config.toml
n_layer = 19
d_model = 640
n_experts = 32
moe_layers = [1, 2, 3, 4, 5, 6, 7, 8, 9, 10, 11, 12, 13, 14, 15, 16, 17, 18]
router_score = "softmax"
normalize_top_k = false
routed_scale = 2.83
balance_loss = 0.00714
init_std_router = 0.0065
vocab_size = 8192
norm_eps = 1e-06
tie_embeddings = true
batch_tokens = 131072
seq_len = 1536
train_tokens = 465700000
Below are experts of layer 3 (counted from 0) of a mixture-of-experts language model. Rows are named gate (a neuron's input weights, with its number), up (a neuron's input weights, with its number), down (a neuron's output weights, with its number) and show model dimensions 0-127. Each number is 50 + 10 x the weight over its row's rms, rounded and kept within 0 to 99.
Before each expert's rows: "mostly gets" lists some tokens that are sent to it at least half of the time; "gets" lists some tokens that make up at least twice as much of what it gets as of all text. This comes from a sample of Wikipedia text that the model never trained on. Tokens count by the router's weight.

# expert 8
mostly gets: ",", "),", ").", "\".", ".\"", "\","
gets: ",", ".", "\n", "),", ").", ".\""
gate0:55 45 45 56 57 53 59 47 50 29 42 43 61 49 48 61 55 61 38 56 56 56 39 35 53 46 45 66 30 27 49 43 61 54 47 55 48 56 62 31 44 48 59 42 31 50 42 40 56 79 59 58 53 52 42 62 45 57 41 50 58 35 48 51 45 71 62 51 50 61 56 51 60 58 37 37 59 76 54 27 57 49 62 55 61 52 62 30 42 55 29 71 44 44 35 41 65 53 43 65 51 63 41 63 43 64 56 56 47 61 65 58 52 50 47 39 42 48 61 46 42 47 38 44 66 53 41 50
up0:60 63 58 62 48 63 47 36 45 58 40 59 63 42 41 29 64 39 41 45 56 57 52 64 56 38 40 30 48 31 38 55 60 45 56 38 55 64 63 38 51 63 44 41 46 43 43 55 42 49 45 46 51 37 45 66 57 42 62 54 40 46 43 69 42 39 50 56 47 57 47 62 34 58 32 56 35 43 35 45 39 53 45 59 41 56 41 56 57 57 56 53 57 55 47 60 43 40 44 42 53 52 57 37 60 49 65 51 38 67 33 55 54 74 43 59 58 37 55 52 53 50 30 50 41 65 49 40
down0:47 57 51 41 50 35 61 55 49 54 44 57 49 60 38 35 53 40 60 53 50 47 56 55 60 40 46 37 39 58 56 44 53 52 50 49 42 53 37 44 46 57 32 79 61 33 56 78 60 32 55 54 43 50 40 51 49 55 56 47 45 46 58 55 54 39 54 70 59 80 45 49 65 49 68 51 54 55 39 50 57 55 47 41 60 65 41 48 54 61 62 42 48 57 66 45 42 41 56 58 53 38 54 47 55 48 64 58 37 53 44 38 67 47 60 41 61 47 55 59 37 34 39 46 31 46 66 55

# expert 14
mostly gets: "|", " North", " September", " April", " British", " USA"
gets: "|", "4", "9", "6", "8", "%"
gate0:53 39 46 52 35 42 58 57 32 43 42 63 59 58 70 50 66 50 43 30 61 33 61 46 72 53 58 41 54 61 62 47 75 56 47 50 57 60 57 51 53 47 45 38 26 53 52 49 44 50 63 51 50 49 55 57 51 46 42 49 48 50 60 53 53 31 34 58 54 65 56 54 47 24 51 44 57 36 52 40 43 49 41 46 68 53 53 49 59 45 41 48 34 50 43 53 38 53 51 48 35 47 54 37 64 62 37 57 59 47 50 44 48 48 60 46 54 41 51 59 45 78 57 51 53 49 57 43
up0:68 55 61 45 55 54 67 42 58 21 53 38 38 39 59 53 53 37 50 36 36 58 52 49 45 58 53 42 42 42 36 44 48 57 46 66 63 52 61 29 55 59 48 55 46 45 44 60 44 44 49 50 45 48 57 54 47 64 45 37 59 60 44 54 36 56 30 56 51 60 42 33 58 56 46 41 35 43 63 49 58 81 55 63 50 77 45 58 71 52 60 35 55 41 47 40 53 71 63 55 46 30 47 37 54 43 49 50 62 48 60 53 44 38 56 35 33 48 34 51 46 60 43 32 58 70 35 52
down0:54 48 50 48 50 67 50 55 30 42 46 71 21 42 60 38 53 48 48 60 57 62 40 38 52 53 37 54 47 52 41 62 37 40 48 48 41 58 57 61 52 39 39 53 49 68 77 45 52 43 59 52 46 49 61 60 45 49 57 35 43 52 59 44 60 64 39 49 38 56 62 34 42 58 53 54 38 55 41 58 48 41 62 64 39 63 29 55 48 65 67 47 45 58 38 45 64 54 57 42 62 52 31 78 50 48 54 75 45 50 59 46 47 45 43 37 55 44 51 39 43 45 43 57 60 50 71 56

# expert 17
mostly gets: " ", " ex", "|---|", " comp", " M", " Bo"
gets: " ", " M", " ex", " p", " c", " Bo"
gate0:45 37 62 43 39 55 61 50 60 57 64 64 64 31 57 52 55 64 52 63 45 44 61 48 45 56 65 56 34 63 50 52 45 51 42 59 58 72 57 47 41 56 51 56 54 62 49 58 50 54 52 37 50 48 51 30 67 42 64 63 51 33 65 56 73 47 46 61 31 55 48 47 53 51 46 66 46 42 53 58 59 46 39 70 40 66 40 48 54 52 45 49 50 49 41 52 59 40 44 45 47 51 60 43 51 27 50 40 36 55 49 44 36 62 66 58 48 53 49 46 19 37 37 65 73 30 29 54
up0:31 61 48 23 54 66 31 53 52 50 56 51 51 43 67 51 44 66 34 63 62 55 57 36 61 41 50 24 43 49 44 52 45 35 51 41 41 37 44 63 56 28 38 50 41 43 51 43 53 48 42 50 55 45 69 42 61 50 58 66 49 49 45 43 66 42 61 55 51 50 29 52 48 46 57 33 67 42 32 35 50 49 46 60 65 50 55 59 40 65 41 39 50 58 56 47 49 58 47 55 47 41 60 34 31 50 40 67 40 54 37 45 61 44 48 60 54 48 49 61 45 33 35 33 62 43 65 46
down0:57 59 48 40 41 61 55 48 56 64 38 60 72 54 53 48 41 72 39 39 47 74 51 36 34 57 49 27 46 39 57 50 53 68 59 40 54 49 46 65 53 30 42 35 45 52 42 57 52 36 54 41 58 47 65 54 42 58 42 44 50 67 48 59 45 40 36 45 58 57 47 35 62 50 49 59 74 45 51 51 60 32 55 52 39 56 66 50 55 35 29 41 55 53 38 49 45 45 51 67 44 41 59 23 43 53 31 53 43 54 59 46 61 52 47 50 58 43 29 49 63 50 58 49 52 66 53 58

# expert 18
mostly gets: " from", " by", " to", " in", " on", " into"
gets: " in", " by", " to", " from", " of", " on"
gate0:47 35 38 51 42 51 65 58 51 40 49 50 53 50 52 64 53 49 81 56 50 38 40 53 43 39 39 56 49 48 56 32 41 52 35 44 66 56 53 34 60 60 42 62 59 41 30 60 42 58 39 31 54 46 69 48 58 54 52 40 58 48 48 51 55 56 47 39 43 53 56 71 30 51 45 37 56 54 46 61 52 41 58 31 57 66 63 35 41 61 45 48 60 47 37 68 51 58 50 36 62 63 41 38 36 38 39 41 57 56 49 46 51 42 53 57 40 53 47 62 56 52 44 60 55 42 57 49
up0:61 42 49 53 69 61 47 57 32 50 49 40 57 44 47 81 50 41 46 40 51 53 55 58 56 71 60 43 58 62 49 37 49 45 50 49 24 49 39 50 44 58 36 52 34 49 49 56 49 63 48 31 64 46 46 55 49 46 49 47 43 41 39 29 51 68 51 65 49 32 53 42 63 56 56 62 49 30 71 35 46 65 24 49 48 46 52 51 47 35 57 57 48 46 40 45 38 56 53 53 50 36 66 62 54 53 41 52 49 70 45 56 46 46 57 42 52 55 57 58 37 43 45 62 46 35 41 53
down0:44 62 60 28 45 57 40 58 31 57 40 71 29 59 56 45 63 42 52 52 48 59 55 55 36 36 56 55 53 55 60 45 32 45 66 46 40 53 39 56 38 56 68 48 20 42 41 62 65 46 55 60 66 36 50 69 20 62 67 61 55 51 33 64 49 38 52 67 54 42 42 47 59 61 45 56 47 54 49 52 32 59 44 46 37 65 43 58 73 16 56 55 37 56 52 54 35 49 46 55 28 46 36 56 42 39 42 40 39 46 49 36 60 48 50 64 67 37 63 45 41 61 40 48 27 60 46 60

# expert 26
mostly gets: "6", "8", "5", "7", "°", "9"
gets: "1", "0", "2", "5", "9", "3"
gate0:36 28 38 65 35 42 55 58 52 57 55 40 56 48 43 41 46 49 55 53 60 37 47 49 49 67 52 43 30 44 73 52 42 51 47 42 51 39 70 55 57 47 77 47 45 57 38 52 45 50 58 53 40 45 60 54 62 54 48 42 58 59 67 52 47 53 49 45 42 47 49 41 50 56 47 43 58 42 55 42 57 64 56 46 42 51 41 61 53 51 31 57 64 63 42 38 44 54 54 44 57 54 35 49 69 49 66 47 43 51 51 61 48 52 62 43 28 54 60 47 52 71 52 57 44 63 75 55
up0:59 29 38 38 60 47 38 82 49 34 50 55 46 58 44 51 23 38 72 53 36 54 31 51 57 56 56 58 50 62 52 59 54 52 54 61 45 46 44 41 53 51 51 56 24 55 50 40 65 55 55 73 53 54 62 48 51 52 63 48 62 52 47 43 63 56 45 32 45 51 53 38 51 56 49 51 58 57 69 34 52 69 29 37 49 51 51 54 42 56 58 54 49 58 45 55 61 75 51 48 63 45 44 47 58 33 70 50 62 44 54 43 37 58 36 30 46 64 50 24 47 52 45 53 53 64 47 52
down0:51 52 42 37 53 38 47 73 60 57 43 52 47 50 55 30 40 37 51 61 51 61 48 45 38 29 63 44 65 58 62 36 46 46 40 57 42 59 42 48 60 70 61 37 47 63 60 65 63 48 36 54 45 56 71 45 57 43 49 32 57 50 53 57 54 55 57 61 50 57 51 55 51 48 46 58 22 38 42 59 42 64 64 43 48 59 23 36 47 56 30 58 36 40 51 50 45 55 44 31 57 46 54 47 58 58 38 32 31 56 53 51 54 29 56 53 51 46 35 36 60 40 48 59 50 42 46 45

# expert 21
mostly gets: "ities", " School", "ions", "tion", " House", "ations"
gets: "s", "es", "ation", "y", "ers", "ions"
gate0:54 60 63 48 33 39 40 65 51 63 47 53 57 51 47 62 45 55 41 56 46 70 56 45 33 67 34 35 36 49 49 57 37 39 68 59 49 31 74 44 42 45 56 47 44 42 37 63 63 52 50 52 62 61 47 54 43 68 56 58 52 48 54 73 51 44 70 42 51 51 47 39 53 62 61 43 50 57 23 39 37 44 40 63 57 46 56 38 48 46 66 63 59 70 55 47 40 66 45 58 69 59 47 56 50 47 58 51 58 51 39 58 36 25 63 45 54 49 44 67 45 59 60 62 54 50 55 49
up0:42 31 50 51 61 63 52 53 44 56 49 52 51 37 66 33 53 74 49 57 58 44 54 43 23 43 51 55 58 41 54 68 48 35 45 56 42 64 42 54 57 49 50 47 51 55 48 50 33 54 51 50 31 61 57 58 54 70 32 53 66 49 54 62 41 50 53 50 43 38 63 60 43 50 50 34 40 17 33 61 54 60 45 53 57 55 55 72 50 41 23 48 50 47 55 50 52 48 38 46 40 62 52 41 50 37 44 60 62 57 37 69 59 42 59 47 58 45 61 65 64 40 52 52 47 52 28 64
down0:43 51 46 68 53 55 64 44 53 53 67 46 61 40 71 50 47 54 64 42 66 43 49 33 36 28 60 47 74 50 56 52 53 41 40 52 45 48 33 33 29 60 61 37 50 33 53 44 46 46 45 46 50 71 63 31 38 54 41 58 43 46 64 46 44 39 46 42 51 63 50 47 39 37 42 57 43 45 43 43 32 50 69 59 31 50 46 39 50 57 42 62 50 45 42 46 49 61 47 41 52 44 50 40 46 61 43 62 42 51 56 44 73 52 76 51 59 58 55 48 47 57 64 43 42 53 50 58

# expert 16
mostly gets: "s", " his", "ers", "es", " S", "os"
gets: "s", "'", "1", " his", "es", "4"
gate0:57 53 41 44 54 51 56 37 44 50 55 38 59 60 53 62 31 48 60 61 55 49 34 50 51 50 44 27 46 67 58 58 53 58 44 69 43 69 64 40 21 60 55 52 48 59 50 46 51 70 57 51 46 37 52 47 51 61 63 21 35 43 49 38 55 49 57 50 44 53 56 53 65 53 53 52 61 71 64 41 41 32 52 51 49 59 57 37 52 52 26 58 49 54 44 47 39 49 62 50 62 58 44 61 43 38 35 69 40 73 51 45 64 47 40 57 43 56 46 53 47 51 48 44 28 47 55 59
up0:62 50 51 57 54 49 59 48 42 56 48 66 43 52 45 55 66 53 57 86 51 51 32 51 45 42 49 50 40 66 50 40 49 50 39 49 57 51 67 49 64 41 49 63 42 66 55 64 49 48 48 38 62 55 40 54 55 40 50 51 42 40 65 46 59 55 71 65 42 70 58 41 51 51 49 49 61 54 39 40 40 64 53 45 65 50 58 44 55 40 52 38 35 40 28 58 47 55 30 47 50 35 50 49 66 44 38 47 34 63 60 38 55 61 55 45 46 42 38 54 65 65 41 62 51 33 53 58
down0:54 40 41 60 57 62 49 58 52 54 32 39 27 55 53 61 56 45 71 48 60 40 52 55 48 39 38 50 55 60 51 67 51 39 62 69 37 63 77 55 60 46 39 54 59 38 33 62 38 45 51 42 57 57 66 45 49 42 73 72 45 50 63 46 53 42 48 70 53 41 70 46 44 40 49 44 49 72 66 41 47 57 63 43 57 60 57 67 49 43 65 35 59 64 41 29 48 52 54 50 67 55 44 48 34 57 54 44 64 54 41 27 60 51 45 58 58 54 40 58 57 49 42 41 53 45 42 45

# expert 28
mostly gets: ";", ").", ");", "\".", ".\"", "."
gets: ".", ";", "\n", ").", ");", "\"."
gate0:44 36 29 49 54 38 53 69 48 49 63 60 44 70 40 56 52 54 39 58 48 53 50 47 40 29 53 41 56 58 54 42 55 39 51 55 42 64 58 67 51 63 73 50 39 48 48 69 41 59 55 45 39 59 35 44 40 50 51 55 54 57 53 69 49 44 46 52 36 57 52 51 46 33 45 22 41 54 57 61 57 78 47 48 56 59 51 45 60 60 37 58 42 68 57 54 51 45 59 42 55 64 51 42 41 30 56 50 52 53 37 58 50 60 60 41 60 48 50 57 43 68 55 44 33 42 53 35
up0:62 49 28 51 55 56 60 67 35 33 28 44 50 60 68 38 52 60 42 45 45 45 64 49 59 60 53 57 50 50 33 54 43 54 43 54 64 54 59 59 47 56 59 53 51 24 58 38 57 66 47 45 43 47 52 55 37 59 46 41 55 42 56 45 53 37 39 56 53 47 52 40 55 45 66 77 33 39 50 50 53 36 54 42 35 51 32 62 60 53 62 67 67 40 60 46 60 48 52 68 66 37 53 40 51 64 45 42 61 59 59 53 40 28 57 42 51 59 41 58 39 50 49 43 44 44 52 48
down0:49 31 38 62 52 49 51 47 47 59 65 35 68 46 58 52 42 78 48 26 62 50 40 55 60 44 48 27 48 40 40 50 45 55 47 63 60 55 51 51 48 55 52 58 56 50 50 34 66 60 57 44 60 40 59 56 43 42 55 43 45 38 61 34 46 48 52 47 73 34 56 34 41 55 58 40 44 46 46 50 49 56 58 33 48 53 45 59 38 46 45 61 51 56 41 53 60 48 39 60 60 57 67 19 57 55 36 51 25 51 47 56 43 55 41 59 57 60 48 59 45 52 38 55 59 53 60 32

# expert 22
mostly gets: ".", ").", "\".", ".\"", " M", " ex"
gets: ".", ").", "\".", ".\"", " B", " M"
gate0:44 51 50 42 62 32 46 51 26 57 42 34 40 62 48 54 43 54 52 45 65 55 54 40 68 36 38 41 52 33 53 58 62 33 34 35 42 39 57 41 63 49 70 59 37 43 49 61 59 43 47 42 54 69 24 54 51 36 42 50 60 49 47 62 58 60 36 44 50 35 67 60 45 56 51 40 54 60 51 61 50 43 57 42 22 58 51 53 67 54 37 60 59 35 39 60 34 45 48 47 51 44 38 67 45 45 61 43 57 56 58 48 52 57 63 46 45 53 64 53 41 60 50 59 54 43 46 52
up0:56 38 55 60 34 61 40 60 54 62 57 54 30 60 56 42 51 67 53 50 49 45 40 57 46 33 31 39 34 31 44 48 51 65 37 49 54 58 32 28 58 47 35 36 71 45 59 50 53 40 45 35 66 52 34 53 48 60 55 46 35 72 31 52 38 56 48 52 50 74 29 42 46 47 57 66 41 53 65 59 47 54 28 67 46 64 44 49 46 48 53 41 56 47 62 35 64 45 53 47 58 66 40 48 48 52 25 49 49 50 46 64 64 39 39 57 54 57 36 59 58 52 52 49 58 43 62 42
down0:51 39 41 42 52 66 45 40 52 51 67 53 60 56 45 44 52 64 53 43 52 69 58 57 47 44 77 50 66 49 45 54 63 51 50 59 46 40 56 42 50 43 39 36 66 44 54 42 34 38 60 47 58 37 46 59 33 52 50 44 64 54 35 54 60 58 50 51 48 51 52 43 53 64 30 50 41 70 49 64 49 54 59 59 48 61 32 41 54 42 51 37 62 50 46 49 58 67 46 57 39 49 46 46 53 56 51 60 45 50 55 54 43 68 48 46 36 47 57 45 57 55 33 52 38 58 36 53

# expert 2
mostly gets: " that", " which", " not", " this", " but", " who"
gets: " that", " to", " for", "ed", " on", "ing"
gate0:38 47 38 51 58 38 61 49 39 48 51 45 61 51 55 41 37 71 68 51 28 55 41 51 43 59 36 61 50 38 42 63 64 59 59 61 54 52 50 50 58 40 52 51 48 67 53 66 63 56 73 55 53 60 38 48 34 55 60 61 53 56 48 59 62 53 38 50 72 38 54 50 46 53 36 34 63 37 49 49 64 44 58 58 45 35 46 39 46 60 64 65 38 67 35 48 52 66 59 52 42 51 54 17 61 38 57 45 50 45 40 71 42 56 73 51 46 45 63 43 48 41 46 33 52 64 52 58
up0:58 45 43 64 38 62 49 59 47 64 49 50 47 67 50 50 47 73 42 52 44 58 43 51 58 38 58 73 72 59 51 50 55 62 37 44 30 57 48 51 63 36 60 52 50 49 25 53 42 59 52 53 39 29 63 53 53 47 48 26 50 49 40 33 50 63 68 60 34 52 49 40 32 57 45 40 67 43 54 68 30 59 57 56 43 57 51 42 57 48 58 50 46 50 63 43 41 43 58 37 43 36 31 54 50 50 44 57 51 49 49 56 40 69 51 49 62 62 52 54 59 34 41 64 43 45 50 53
down0:48 54 57 45 52 66 39 44 59 51 43 55 37 32 46 38 73 59 39 62 49 48 44 50 59 36 53 54 62 48 54 39 46 52 57 35 45 52 39 60 57 57 48 48 44 46 35 35 44 51 49 55 55 65 51 47 42 30 47 44 64 53 44 49 55 62 63 33 49 52 58 42 40 66 63 48 56 40 62 43 56 53 54 44 44 44 54 40 72 43 51 62 42 37 45 36 48 40 39 42 53 42 50 59 55 53 60 76 56 62 61 42 51 47 51 65 46 55 49 33 53 44 52 53 37 53 43 46

# expert 10
mostly gets: "==", ")", "),", "===", ").", " =="
gets: ")", "\n", "\"", "==", ";", " |"
gate0:61 51 53 49 34 65 43 60 43 53 58 48 54 38 50 42 62 55 48 58 31 59 68 53 48 33 61 50 65 60 39 51 42 55 50 59 48 60 44 64 26 54 50 38 38 51 71 60 53 46 32 44 47 46 53 62 45 48 35 59 43 53 61 56 51 61 41 66 42 50 54 45 58 42 60 45 51 58 59 48 46 49 54 43 50 41 50 39 47 49 57 57 54 42 48 34 59 57 64 68 46 42 49 54 47 63 45 43 49 44 53 20 31 53 55 52 42 47 49 73 43 36 37 37 43 63 38 48
up0:48 47 46 52 68 56 36 50 50 45 67 35 60 45 55 63 49 53 42 48 59 43 44 49 55 51 51 26 61 40 48 53 52 62 43 46 44 54 54 44 60 40 50 52 55 51 33 41 46 58 39 66 48 42 62 46 55 44 63 49 45 53 35 40 38 60 60 41 61 79 43 56 38 54 38 56 47 56 62 55 40 39 45 71 59 40 47 35 28 42 36 57 46 54 53 67 53 36 42 43 42 25 55 56 52 38 70 38 26 60 59 94 39 56 58 47 56 59 29 45 46 65 54 70 52 41 62 37
down0:45 48 51 38 40 57 39 50 53 56 48 42 41 36 38 45 41 50 46 68 33 47 36 56 54 52 34 44 28 44 34 68 43 46 51 67 51 52 42 42 53 57 62 59 50 55 51 41 45 65 56 32 52 38 54 42 39 38 47 43 40 36 47 67 37 57 56 55 55 50 56 53 64 52 49 26 58 55 58 45 40 45 64 48 47 38 65 55 54 44 59 51 49 33 42 48 47 42 59 44 52 66 73 47 59 60 56 37 61 48 56 46 56 51 23 63 56 56 40 60 54 59 48 56 52 64 55 68

# expert 9
mostly gets: " as", " after", " As", " became", " After", " released"
gets: " as", "ed", "ing", " in", " for", " by"
gate0:55 38 34 59 39 46 64 61 69 61 55 39 56 54 54 38 42 35 35 48 42 60 37 45 49 50 52 55 25 58 41 46 59 47 53 53 53 40 56 36 31 59 47 53 49 43 60 64 57 51 69 48 46 56 36 32 61 38 57 39 47 52 39 61 70 56 40 45 50 42 53 47 37 37 51 24 54 42 34 41 51 34 44 49 42 50 38 48 36 35 49 59 48 50 51 32 54 58 70 56 44 55 38 41 45 44 50 42 46 46 58 62 35 44 56 52 27 45 60 55 56 40 50 46 38 48 42 46
up0:37 48 52 46 42 50 29 52 44 52 44 36 50 54 74 58 59 56 67 57 63 39 67 49 52 34 43 63 58 46 52 36 61 35 48 30 66 56 43 60 39 52 62 41 44 51 58 49 50 50 60 47 46 58 73 59 61 46 69 52 53 34 51 26 46 47 57 63 56 43 54 41 63 46 52 52 35 40 44 60 54 64 58 41 43 48 64 36 53 51 57 38 60 49 49 57 44 33 43 63 64 65 66 40 52 62 62 38 45 54 38 41 44 48 60 52 53 40 59 35 50 17 44 69 75 44 41 58
down0:50 56 64 33 52 49 62 70 54 50 47 50 52 38 55 65 46 47 45 48 46 61 63 46 44 44 43 78 48 54 71 58 42 41 67 44 60 58 53 63 50 58 69 31 45 51 53 46 37 41 65 50 53 50 70 35 59 50 41 42 58 51 47 52 45 36 50 54 59 43 63 59 64 47 59 36 29 53 64 62 70 54 37 54 43 50 60 57 51 52 45 50 37 47 41 47 45 32 45 69 35 74 55 55 54 54 43 82 43 35 59 41 63 51 49 40 57 53 51 62 45 47 66 52 68 50 57 58